Weights of a small mixture-of-experts language model, trained from scratch on English Wikipedia.
Experts: 64 experts in each of 8 layers, a softmax router.
Training: a variant of Adam for the experts, 361M tokens, 5590 steps.
Below are experts of layer 4 (counted from 0) of a mixture-of-experts language model. Rows are named down (a neuron's output weights, with its number) and show model dimensions 128-255. Each number is 128 + 32 x the weight over its row's rms, rounded and kept within 0 to 255.
Before each expert's rows: "comes before" lists some tokens at least twice as common just after its tokens as in all text. This comes from a sample of Wikipedia text that the model never trained on. Tokens count by the router's weight.

# expert 2
comes before: "|", " |", " ", ";", " +", " —"
down0 [108 128 130 118 139 106  98 154 173 140  77  74  72 183 158  45 135 151  93 141  73 157  91 154 155 141 110  98 158 135 111 151 116  80 111  91 159 109  88 103 180  97  71 108 110  71 126 164 178  92  84 101 139 129  70 107 156 119 140 200  88 140 169 113 122 153 115  86 117 153 135 113 185 103 100 141 136 135 158  65 104  72 125 168  94 183 165 105 102 171 144 142  80 142 128 158 140 126 156  99 105 158 116 128 121 120 144 123  85  58 152 128 181 111 162 126 102 137  81 133 167  64 179 107 107 105 189 110]
down1 [130 119 143 127 158  99 141 142 119 144 118 169 116 169 185 142 137  99 179 144 164 120 192 130 155 164  89 113 152 140 154 132 155  71 135 150 164  85  81 165 131 171 125 178 177 103  82 107  90 147  78 205 159  41 117 167 155 135 150 120 177 184 159  71 163 124  87 147 115 151 111  95  99  76 172 103  72 143 112 101  98 103 123 127 135  52 119  93  93 130 171  62 138 111 113 102 185  67  84  90 134  89 138 132  93 104  80 110 144 152 144  71 109 122 110 117 103 131 158 136 134 144  78  82 131 115  98 128]
down2 [143 162 136 168  59 142  47 143 101 202  88 116 157 109  94 109 137  79 136  99 109 176 132 142 149 141 125  83 142  61 168  80 109 149 183 167 140 118 107 125  67  86 149 105 106  57 130 165 187 136 129 111 131 137 179 114 113 160 117 102 131  84 168 109 156  92 143 151 114 155  95 119 105  57  52 127 101 145 158  77  82 155 118 173 121 137 141  58 167 104 116 158 118 117 159 102 175  85 128 180  90 134 150 105 136 153 141 136 119 144  94 128 114 108  97 155 136 122 194 112 154 159 114 120  67 178 104 147]
down3 [132 118 146 127 128  92 179 117 135 103 119 133 133 144 152  47 146  83 167 169 117 144 153 110 106 142 134 141 106  73 133 132 134 137 192 153 135 102 124  91 145 104 136 189 199 130 164 123 107 165 116  47 140 111 138 140 174  91 156 122 148 142  91 107  54  83 116 161 126 126 164 100 140  95 130 120 122  84  91 163  92 135 105 107 198  91 145 124 144 154  65  70 141  81 120 139  98 133 108  93 171 104  97 108 205  94 104  98 118  83 188 138  71  96  85  75  86 177 133 126 128 174 152 136 183 121  96 140]
down4 [ 89 129  72 152 117 117  90 173 139  71 113 108  72 136  83 141 131  93  73 145 112 135 116 158 105  53  86  67 148 122 190  93  71 157 102 137 101 122 155 121 107 174 113 143 154 151 136 101 145 110 102 131 124  83 165  74 178 154 121 196  84 156 164 193 151 101 166 136 121  92 119 123 115 127 117 134  93 135 112  69 126 172 130 109 134 133 159 189 128 106 181 141  83 144  78 166 147  90 153  98 156 136 154 133  96 140 126 137 113  86 186 111 151 127 106 160 182 150 125 112 145 129 152 181  91 170 162  74]
down5 [ 99 138  90 119 134 142 101 159 160 164 132 108 150 129  97 162 136 142  96 155 160 135 154 114 147 100 152  71 199  84 133  70 183 183 148 122 133  93  90 113 130  86 151 150 171 134 146 113 118  78 162 164 151  80  86 147 114 114  81 139 148 145  77 171 171 117 102 102 189 169 153 161 143 108 158 121 154 149 162  83  96 126  79 127 173 169 130 182 132  89 111 103 153 156  72 102 141  64 158 141 158 183 111 139 143 106 132 114 145 163  86  84 130 104 112 154  82 139  72 107 146 133 168 113 113 108 123  63]
down6 [143 130 189 168 160 146 186 173 183 161  82  99 136  80 117 110 129 115  80 149  91  91 136 103 154  73 134  86 130 144 157 152 200 142 141  67 141 117 134 125 127 136 131  87 156 101 105  82 147 149 128  78  92 145 118 111 135 104 106 148 164 152 159 116 103 137 134 162 145 160 176 216 160 117 154  71 163 153 156 162 152  89 124  77 101 146  76 168 154 116 115 148 174 131 145 115 114 120 153 141 126 157  95 116  77 156 129  92 135 154 148 159 192 127 145 186 149 137  98  86 138 154 183 162 111  86 109 112]
down7 [114 151 122  97 104 148 128 144 103 193 105 212 120 112 190 134 101  76 167 151 146 173 132 110 111 109 149 126 146 130 146 189 101 129 135 130 168 126 145  97 114 133 165 103 141 101  76 187 171 140 118 140 209  65 122 112 129 164  79 149 119  85 121 135 138  67 185 134  73 124 110 128  83 127  44 135 155  43 109 134  67 109 152 138 167 100 118 126 174 122 110 123  84  90 118 155 135 116 123  83  63 134 121 151  85 114 103 158 113  97 109 135 158 154 166 149 109 119 191 126 110 104 165 134  87 127 129 135]

# expert 30
comes before: "1", "2", "9", "3", "8", "0"
down0 [104 100  99 161  74  80 115 178 150 139 156 114 120 115 116 112 118 127 134 145 133 113  80 131 183  99 140  93 151 161 170 130 140 154 142  62 130 107  98 141 192 221 116  80 171 140 159  82 137 157 138 123 154 161 115  83 124 109  89 139 142 124 138 187 120 153 157 114  93 125  94  93 128 121 190  87 102 136  53 113 137 128 151 119 116 107  77 131  92  87 190 134  75 177 112 132 136 222 146 172  67  62 169 135 119 136 201 116 120 139 145 141 126  77  96 107 102 145  84  84 101 123 121 179 109 124 180 112]
down1 [102 175 131  65 155 157 139 176 132 113 112 118 107 110 199  92 120 110 133  77 183 123 130 107 224 107 109 143 119 117 151 164  87 141 105 130 133  99 164 147 124 149 147 123  91 114 159 101 133  67 139 104 123  98 132 119 118  81 110 167 180 127  82 124 153 135 122 107 181 172 139 121 137  80 189 148 160 129 155 161 170  91 137 114 166 220 146 106 140  89 145 137 106 142 176 113 137  97 138 120 157 115 111 105  81  99 166  75 122 163  98  89 185 181  98 217 167 101 172 128  38 177 124 112 153 111 145 124]
down2 [157 164 158 140 104 142 101 176 127 123  90 120 182 146 121 118 133 143 124 152 158 134 176  73 151 174 119 130 105 143 133 134  82 144 191 106 140 105 103 131 163 116 151 133  89 134  82  84  59  95 117 124 133 139 186 153 153  98 154 176 153 180  92 120 143  87 149 182 152 111  76 144  98 118 110 178 149 144 171 147 171 125  71 116 106 156 193 121 132  90  80 194 111  69 174  87 128 126  90 161 147  97 144 164 184  36 127 137 136 135  88  62 114 156 142 163  76 163 129 107 124 141 110 134 145 143  88 104]
down3 [118 147 133  88 170 145 158 153 109 108 128 152 125 153 148 189 117 122 185 115 118 165  98 190 174 127 100 164 104 154  52 189  90 112 114 140 118 115 134 162 102 135 145 138 126 163 156 102 101 107 106 105 113  87 135  99 108  67 133 166  80 119 135 121 141 143  86 178 137 172 169  76 141 141 178 141 146 151 145 131 128 139 194 124 148 100 147 141 137 165  79  75 128 133 165 149 163 148 142 157  80 147 174 123 101 116 105 111 182  46 154 154 146 151 189 159 128 109  97  89 117 124 123 129 128 113 149 153]
down4 [130 106  53 198 134 117 183 187 225 135 165  92  79  93 158  76 114 121 125 130 147  53 120 162  99 110 126 149 166 149 103 192 118 137 106  64 102 119  89  60 152 109 116 135  77 127 132  92 178  97 159 124 146 100 143 145 154 163  56 108 155 148 164 160 189 113 151 111 130 132 112 119 144 126 128 141 172  85  97 113 188 102 122 117 115 134 163  97 155 130  76 130 123 101 111 115  84 124 117 151 179  75 191 106 169 101 136  91  93 112 130 158  98 180 148 141 171 126 125  93 144 130  96 118 122  61 105 115]
down5 [ 88 107 126 111 152 118 142 122 134 122 103 179 139 136  91 146 185 135  80 187 102 122  98 116 139 158 162 137 139 176 135  61 151 118  89 139 160 123 140 135 173 111  66 111  65 133 127 117 101 140 117 149  91  40  48 136 103 163 162 112  84 130 143 146 174 110 125 140 111 181  93 157 100 167  92 160 108 137  89 127 155 123 139 156 116  70 128 148 117 159 156 142  68 105 161 199 146 115 204  97 120 130 179  79 151 107 141  82 139 107 169 154 120 106 124 108 117 162 130 129 102 120 122 122 130 200 142 140]
down6 [127  97 162 133  92 105 148 148 150 186  21 165 138  84 142 149 106 134  92  68 115 123 173 104 128  60 163 129  82 172 151 188  86  93 167 154 144 120 120  88 151 106 111 118  98 204 118 194 132 122 150 175 107 133 155 141 137 141 101 110 172 100 128  98 125 142 185 147 108 158 128 108 103 112 138 119  98 112 102 105 112  85  92 117 143 165 134 119  87 153 114 145  98 146 136 115 190 147  79 120 126 182 113 120 141 107 137  69 135 170 121  79 121 173 142 144 139 108 142 129  90  57  86  61 129  85  99 149]
down7 [147 133 148 155 111 125 160 110 140 227 152  87 146  85 103 160  81 111 133 133 130  82  90  81 129  78 129  90 107 158 163 122 144 127 153 164 140 126  88  91 173 176 127 118 139 154 162 154  74 132 113 101 130 158  98 123 170 107  93 144  57 115 126 153 133 135 157  99  82 117 109 110 142 145 183  96  94  90  72 135  57 179  91 117 143 129 104  74  75 116 186 115  86 123 171 172 134  96 174 120 105 145 157 153 103  92 101 129 138 168  89 144 148 150 143 151  84 102 131  66  57 113 152 192 102 178 156 136]

# expert 18
comes before: "1", "2", "3", "4", "5", "6"
down0 [145 155 123  95 168 161 145 157  73 169 123 133 172 134  73  98 145 164 140  85 116 136 120  93 217  97 126 134  96  97 139  72 159 146  74 137 127 114 158  80 108 118 149 121 120 104 151 151 118 128 138  73 197  63 165 120 133 112 115  81  78  79 167 130 111 100 140 103 139 108 177 145 146 104 115 148 170 143 113 163  73 183 132 119 122 152 135 158  90  98 122 141 129 105 102 131 108  95 107 111 158 151 119 105 129  98 119 133 173  84  62 123 102 150 141  93 117  55  83  96 113 127 198  99 125 221 125  59]
down1 [160 144 180 105 149 152 107 163 100 126 125 134 130 192 166 162 102 131 162 122 159 115 154 105 184 133 217 139 178  79 143 105 117 139 184 135 113  97 138 111 101 181 110 197 105  79 130 155 164 160 142 138 100 116  86 168 119 110 102  90  99 108  63 108 159  98 109 107  76 109 150 177 132  91 107 153  82 136  85 151 116 126 147  69 132 186 139  85  87  98 123  93  91 111 119 123 123 111 133 112  92 167  90 135  58 112 186 133 150 119 164 126 196 144 128  66 175 119 123 140  87 124 162 151 115 140  65 137]
down2 [169 135 115 128 125 107 180 133 105 135  78 110 102 133  76 163 187 174 161 107 112 123 159 139 159 142  91 120 121 104 137 128  92 125 133 147  97 153  80  62 194  98 111 182 106 147 117 196 130 116 156 142 133 138 176 155 131  63 149 136 152  78 157 149  86 127 101 123 152  92 116 158 209 150  88 128 125 153 127 101 101 161 116 154 117  68 121  95 177  88  98 121 159 137  88 109 136 192  97 120 142 129 139  49 144 143 177 123 192 121 109 109 106 120 122 163 111 128 128 162 170  79 119 126  98 125 100  73]
down3 [101 108 170 140 155 123 104 149 158 157 152 192 166 141 165 152 145  88 115 144 132 113  99  89  64 111 109 155 129 213 150 116 149  98 111 118 168 152 159  83 116 107 161 204 139 124 136 141 116 155 213 194 123 114  59 133 119  90 140 124 169  77 146 122 145 107  44 139 129 167 135 162 112  95  93 136 137  97  77 194  89 144 119 154 119 154 132 138 105 114 106 123 158  74 104 104 158 163 123 157  98  99 146 123  91  79 135 160 126 181 169 118 138 116  99 130  74 148 139 109  97 130 158 104 149 139 115 159]
down4 [119 108  52 124 111  74 103 152 106 109 186 116 133 142 195  97 120  99 119 120 172  95 134 149 137  66  86 126 111 112 136 176 128 134 100 171 213 111 162 132 118 116 134 143 149 120  93 115 111  97 174 132 137 139 175  65  95 120  65 131 123 114 143 119 123  96 103 149 202 113 153 199 158 136 133 131  85 149 114 105 146  96 123 122  65  61 116 138 139 114 148  89 144 103 173  22  91 144 136 132 153 120 148 173 127  85 151  80 103 166 149 119 131 156 144 129 131 116  88  75 170 130 128  98 136 142  84 141]
down5 [121 101 140  98 125 116 126 119 126 117 194 126 121 141 129 148 148 147 119 111 141 138 219 132  51 144 118  88  99 126 137 197 104 139 115 155  55 115 200  86 200 143 129 179 150 159  84 144 147 181 109 122 131 105 159 135  23 129 107 118  94 125  94 127 101 126 118 163 126 105 104 202 138  64 105 112 100 146 147 157 142 123 191 141  91 107 118 167 155  68  64 114 136  74  82  74 133 116  93 103 171 124 132 140 157 109 107 167 132 150 141  78 136 112 162 201 145 119 107 118 139 124 132 132 158 127 146 179]
down6 [ 85 142 132 107 175  96 168 104  88 101  83  87 127 159 178 178  87 173 123 118 123 129 107 135  56 101 112 152 163 103  65 166 102  81 100  94  86 120 162 137 143  94 146 145 101 118 110 124 127 122 174 150 159 130 112 123 204  99 170 197 128  99 157 129 152  96 172 138 159 138 180 145 165  52 182 159 177 126 114 138 132 105  94 121 188 127 204 111 162 107 130 126  99 179 127 141  95  90 125 122 121 155 131 112 151 160 115 140 166 122 184 151 134 136  76 126  79 128 128 113 144 118  97 116 112 104 154 103]
down7 [143 111 122 129 108 109 144 122 198 159 132 164 133 116 151 110  82  89 142 142 106 109 175  83  76 139 100  81  87 136 115 117 110 146 121 172  81 147 135 148 163  65 129 156 135 133 142  86   0 107 136 105 186 103 189 124 136 141 136 166 121 174 109 134 161 152 151  95 132 174 128 101  59 162 139 135 104 121 153 132 125 192 131 172 145  83 126 114 194 116 134 109 138 130  83  72 175  79 114  71 155 127 199 140 142 123 124 145  51 142 141 164 196 177 100 186 116 101 121 165  93 133 140 135 127 121  66 142]

# expert 17
comes before: "|", "-", "\n", "==", "===", "|---|---|---|---|"
down0 [155 147  45 136 119 106 193 137 130 151 158 114 126 120 143 133  97 146 107 101 106 162 138 132 107  98 127  94  59 121  63  90 126 139 118 100  86 108 158  84  77 148 203 109 162  81 166 132 156  78 152 184  89 114 138 110  52 111 151  72 125 116 187 146 122  96 155 135  72  85 170 165  96 103 113 123 124 144 124 136  85 124 153  83 123  99 154 144 157 101 123 118 152 136  94  90 140 157 120 117 175 136 165 151 128  42 134  72 129 105 142 149 142 189 109 139  90  86 125 114 149 140 104 125 134  89 121 103]
down1 [152 188 111  91 105 118 169 122  62 122 149 117 167 144 133 137 116 114 155  86  76 105 133 163 138 145 108 115 146 147 135  57 100 102 114  92 141 138 101 181  89  98 168  75 158  89 178 176  68 130 148  98 133 121 162 147 133 108 163 114 127 130 150 144  86 161  73 136 157  73 101 111 148 120 174 180 100  61 121 154 120  75 139 122 109 161 126 147 168 144 130 106 111  69  85  40  86 155  96 122  61 105 202 145 123 108 127 130 173 113  94 167 187 137 122 165 115 100 166 133 195 121 108 128  50 135 103 147]
down2 [118 171 114 127 112  81 102 139  88 142 118 143 102 116 105 133 136 110 149 163  70 152 204 148 136  62 192  99 111 130 123 121  71 119 107 100  88 103 130 104  97  93 130 128 156  90 158 174 122 171 207 116 188  94 117 100  87  90 176 103 143 143 142 150  89 119  55  85 157 121 151 121 102 106 200 128 134  62 114 173 136  83 130  59 107 187 128  85 146 122  71 102 163  72  67  75 127 135  54 191 111 101 111 124 132 138 135 125 110 109 108 206 170 172 135 152 111 101 156 131 186 147 108 111 104 161 137 124]
down3 [144 130 107 143 155 143  77 147  96 121  57 109  86 130  93 159 151 149 126 161 145 187 110 141 115 124 158 116 182  86 140 174 110  97 129  99 100 101  95 181 170 100 108 187 107 153 179 116  61  94 130 107 127 129 187 111 145 113 167 148  75 113 103 165 106  68  69 111 151  96 122  87 179 166 129 151 161 112 110 114 119 172 141 120 128  80 177 153 100 107  95  92  41 155 158 143 155 158 123 119  94 146 116 152 144 174 127 163 124 123 164 121  96 117 191   0 139 111  99  74 194 152  84 160 118 180  93 141]
down4 [108 154 164 158  76 181 190 148 220 188  97  82  97 116 100 142  96  87 150 178 152 121 115 119 166 108  57  80 127 109 122 139 135 177 118  84 165 124  82 104 112 123 127 133 109 107  99  79  97 101 100 174 112 183 134 127 161 116 101 139 140 105 124 132 161 153 151 139  66 142 211 100  95 114  91 145 113 151 156  80 126 138 156 182  95 167 157  97 109 128  95 108 121  89 125 111 145 131 128 155 113 138 137 152 130 110 142  75 100 167 172 159 146 165 132  90 101 162 116 102 214 154  88 124 105 138 131 165]
down5 [118 144 122 120 116 122  97 148 198 123 130 176  76 167 147 137 186 146 135  67  64 175 215 116 196 162 107 128 131 191 131 114 108  89 169 111 135  84 154 182 165 166  94 148 174 130 110 171 149 116 151  68 123  93  96 124 107 134 136 112 132 165  93 133 144  87 121 118 114 133 138 148  89 161 130 134 112  69  75 154 115 120 154 131  85 156 151 110  79  82 123 167 113 111  84 136 135 107 174 135  96  91 160 213 122  77 107 132  78 145 133  99 141 153 173 159 164 105 125 150  92 159 131 122 190 123 135 143]
down6 [136  60 162 127  81  98 180 177 162 212 136 146 101  94  75 166 176 100  52  83  82  74  65 128 112  96 106 114 137 164 123 115 123 133 120  55  95 158 104  74 120 113  91 110 140 150 140 114  34 168 123 200 102 175 128 117  85 133  96 162 154  85 153 190 163 116 152 169 128 122 206 172 158  99 125 133 185 135 162 165  81 102 134 163 127 142 120 133 149 139 129 113 134 153 152 181 105 143 134 134 167 107 196 157 130  81  93 132 157  80  75 134 102 147 138 169  99 142 118 128 106 133 169 118 126 108  82 154]
down7 [127 168 128 124  94 102 176  80 123 125 178 138  95 108 142  84 140 164 151 187 106 103 134 116 102 105 115 134  35  73 141 126 155 151 110 197  89 201 123 167 129 174 139 154 173 114 123 105 122  47  65  63 156 106  86  64 123 127 102 146 136 102 127  74 167 179 189 175  91 131 179 124  91 106 171 124 127 161 122 141 120 186 173 132 170  82 127  91 146 163 134 118  99 166 114 113  84  99 125 145 138 171 127 157 106 136  81 120 164 180 100 149 101 133 110 168  83 123 162 169 151 130 118 189 109 120 145 148]

# expert 6
comes before: ":", "-", "\n", "=", " by", " name"
down0 [118 133 133 106 107 119 107 171 108 145  76  95 141 113  82 170 124 144 165 110 147 141 128  54 157 101 160 153  78  90  68 156 105 179  69  86 135  61 122 156 165 181  84 108 155 107 148 142  92 130  64  92 147 159 148  26  82  90 134  90  95 157 105  98 171 106 136  94 164 123 129 134 183 170 137  78 127  75 110 121 133  98 144 158 172 135  97 127 149 151 131 152 118 111 175  80 106 110 108 179 181 151 145 112 135 106 141  99 126 143  85 144  97 117  45 124  97 142 133 145 122 128  27 171 122 118 150 161]
down1 [ 88 154 129 123 124 104 101 151 174 138  73 112 111 110 126 134 123 118 132 170 113 145 132  94 101 117 130  93 117 106 116  66  77  64 182  72 180 134 137 101 121 136 146 128  97 116 145 155 181 134 161  88 149 116 176 149 124 115  41 154 147 185 106 145  84 175 112 146  96 140 141 143 120 147  83 110 124 124 131  82 162 145 132 113 112 160 122 136 132  91 124 156  92 105 120 101 117 167 132 194 179 172 106 114 195 142 131 120 111 132 127 149 148 164 145 133 157  99 163 149 114 149 163 140  87 124 133 120]
down2 [139 123 109 172  86 141 202 171 145 145 130 128 130 171 151 123  99  77 155 122  74  78 174 114 127  74 106  80  93 102 146 148  94  74 132  77 110 148 127 142  79 195  98 135  90 112 152 158 142 133 134 158  92 128 149 143 105 158  98 147  44 149 120 125 136 130 125 133 121 167 128  97 123 109 118 171 174  93 166 148 172 124 141  93  83 146 139 167 140 103 154 101 158 103  88  29 120 125 120  96 147 139 146 147 174 131 150 129 169 159 192 144 214 127 148 129 176  99 170 122  35 132 134 125 147  92 150 121]
down3 [165 125  94 130 146 115 152 217 150 157 123 147 127 179 110 130 103 150 162 124  71 143 158 118 139 117 131  90 105 194  99 126  98  99 142 114 172 112 196 116  70  95 119 118 189 106 138  95 158 105 181 119 117 137  97 110  94 161 116  97 114  81 127 106 164  84  82 101 148 125 164 184 110 123 164 128 168 116 148 134 106  88 157  76 111 111 122 124 105 158 108 110 152  89  80 140  99 136 113 142 139 143  98 198 155 177 140  96 177 188 102  90 114  78 145 183 158 183 161 140 115 111 105 135 121  71 140  71]
down4 [178  76 141 128 156 115 119 132 174 121  98 142 182 124 167 155 117  95 158 137 114 143 129  88 158 105 160 176 136 230 147 106 113 129 124  90 127 118 152  71 115 147 164 109 172 155 124 146  83  82 106 129 118 159 149 104 114 147  65 147 103 132 124 144 138 116 141 113 112 136 143 146 115 169 124 138 104 119 102 142  74  81 157 176 101 138  51 101  61 127 140 125 106 121  67  57 131 126 136 118 104 138 138 192 120 112 129 141 155 178 130  67 113 109  93 154 154 127 170 154  83  80 108 127 132 123 197 107]
down5 [108 130  71  86 110 118 102  69 171 121 169 124 111 148  96 118 129 114 109 139 127 154 117 104  99 112 104 124 110  66 121  97 133 111  84  79 115  95 134 114 120 137 111 179 109 122 194 121 112 109 121 127 136 153 143 146 133 137  82 144  89 221 115 123  87 135 133 128 150 109 101 102 132 133 127 146 190  82  55 157 100  84 104 117 156 128 129 174 169 115 122  91 126 135 147 151 153 150 111 126 125 114 137 173  94 190 135 136 144  86 190 158 123 108 115 123 121 145  74 153 144 164 160 132 125 142 147  99]
down6 [137  88 191  86 117  81  80 155 182  97 106 117 146  66  96 101 110 116 123 126 122 147  81  84  92 128 129 106 183 164 150 121 141 134 100 178 102 148  93 199 102 151 122 101 109 172 118  80 199 138 144 144 128 103 150 123 128 176 173 121 110 158  88 123 131  92 159 150 128 136 117 156 133 147 187 103 104  46 141 155 193 117 157  95 128 122  80 127  93  98  93 116 112 171  61 144 143 113  91  78 103 150 155 172  95 130 126  89 154  81 139 187 146 131 195 139 117 105 107 186 108 133 134  84 110 204 100  97]
down7 [143  98 125 146 100 156 142  88 148 123 138 154 136 133  70 197 117 109 122 152  79 113  96  96 157 154 112 132 144 124  84 109 100 139 115 175  94  92 123 102 150  54 137 157 103  68 128 122  34 163 130 178 110 156 170  55 138 106  94 132 187  44  95 156 147 105 156  94 125 130 113 132 147 128 151  95 103 138 119 172 146  92 156 124 179 198  84 114  94 164 142 131 193 196 137 140 151 134 129 145 190 112  91 157 138 132 167 128 181 130 148 143 158 100  97  97 109  94  97 169 105 160  85 180 102 174 145 130]

# expert 7
comes before: "1", " |", "2", "0", "3", "4"
down0 [139 108 179  96 115  77  88 119  98 130 146 204 171 165 110 148 126 116 150 153 144  87 150 166 175 132 157 150 171 120  71 126 101 126 147 115 143 153 126 107 125  94  75 167 115 146 175 171 127 153  91 123 145 182 104 216 161 163 146 133 159 115 199  82 131 134 118 123 140 188 176 178  87 154 178 150 159 119  90 170 150 106 145 198 143  83 118 121 125 109 142  80 101 150 142 135 115 119 102 152 160 106 110  75 124 170 142 123 155 153 140 106 107 123 180 117 159 114 110 146 125 129 169 150  87 106 153 124]
down1 [170 150 111 132 125 116 171 110  67 123 196 142 133  36 130 153 138 131 108 102 115 130 134 163  93 123 165  94  82 122 126 228 142 182 143 144  79 142 110  87 148 132  90  79 149 148 151 109 133 134 117  53 200 160 120 117  36 155 162 149 119  90 134 128 168 185 153  88 147 147 177 160 140  64 120 118  90 117 124 144  67 137 164  92 105  80 179 155 108 119 163 167 101  92  85 126  84  54 118  73 103 160 114 143 131 158 118 120 126 115 116 174 145 147 114 128 130 106 134 127 132 152 110 146 152 120 121 128]
down2 [150  41 107 115  88 130 183 152 121 159 108 149 178 146 107 182 165  89 141 118  13 142  73 160 101 110 159 169 152 166 133 165 141  90 140  99 159 119 139 141 180 145  57 179 112  85 133 156 136 106 189 130  75 140 130 134 143  83 140 105 172  96 133 120 156 122 136 158 117 152 161 123 115 109  90 159  89 156  90 172 149 156 116 136 148 128 110  86 127  91 126 198 189 141 141 114 120 186 139 151 107 131 125 123 123  92 171 150 124 114 131 172 114 139 163 131 151 175 127 137 163 130 151 127  79 159 130  99]
down3 [143 123 115 116 137  51  72 132 131  98 159  78 142 152  66 117 174 141 143 129 109  55 106 142 121 125 168 140 140 114 124 196 136 118 121 136 128 101 118  77  91 179 128 146 156 159 165 109 176 149  96 217 144 166  98 115 113 195 120 170 146 157 157 115 133 165 143 102  85  89 139 149  72 125 173  98 102 161 111 145  98  91 143 138 126 104 100 148 121 142  90 121 113 111 140 120 136 149 139 119 119 117  96 150  78 115 125 139 113 109 133  87 173  94 108  77 202 102 118 135 114 161 101 149 136  90  97 180]
down4 [150 158 141  96  91 160 121 129 140 146  67 145 120 112 147 171  79 160 161 163 168 108  82  72 155 131 183 142 180  95 123 106 124  88 175 128  74 130 105  96 139 130 135 122 101 124 126 109 166 114 129 153 164 130 146 175 127 148 193 155 151 146 109 230 178 135 111 168 137 135  55 155 112 175  89 106 122 130  91  66 164 101 123 122 105 136 102 134 121 147 188 135 148 132  82 121 106 148 103 107  97 142 121 142 107  89  84 117 106  73 139 133 138 164 101  73  90 118  66 143 169 133 123 151  68 133 118  48]
down5 [143  83 183 119  92 182 134 123 145 178 146 213 184  71 115 129  70  69 119  59 120 131 141 164 114 103 130 166 176 139 170 108 155  88  97 136 157  87 134 181 103 100 123  71  60  92  90 129  74 102 188 162  94 143 134 152 100 123 140 101 142 111 110 148 111 103 114 108 122 100  55 128 168 130  68 124  84 110  78 119 143 136  64 100 114 192  81 175  98 126 192 166 179 123 135 122 156 116 107  97  95 130  92 130 137 154  66 104  96 134 156 154 138 120 145 137 166 132 118 119 176 140 186 150 140 156 145 125]
down6 [ 95 112 187 139  83 142 107 104  86 103 125  90 121 124 101 128  55  86  98 156 112 105 133 143 129  80 119 126 144 111 143 144 116 165  96 109 146 153 163 115 139  84  80 135 131 162 156 118 117 171 141 110 129 119 126 204 163 159  70 157 164 121 137 119  95 143  97 133 177 152  90  78 102 143 111  99 150  84  86  86 187 148 131 174 144 122  92 135 189 141 168 102 175  98 178 102 115  71 168  86 100 119 188 128 110 134  99 138 124 111 111 144 154 136 162 131 112 120  64 109  72 124 165 141  50 123 133 117]
down7 [153 108 106 150 159  97 114 162 115 162  91 156 133 118 205 114  95 103 143 134 107 125  93 168 141  83 125 129  97 162 179 136 110 132 117 170  77 164 196 162 133 141 113 143 146  99  77 102 136  67 174 164  86  61 162 172 131  88 113 142 133 145 106 100 115 134 127  67 144 134 129 120  99 106 105  70 100 148 141 176 188  85  99  86 108  97 117 131 161  82 103 137 131 123 110 142 113  31 177 163 108 141  96 129 119 115  59 128 166 163 157  50 135 138 136 142  55 128 105 132 119 134 144 107 112 206  80 136]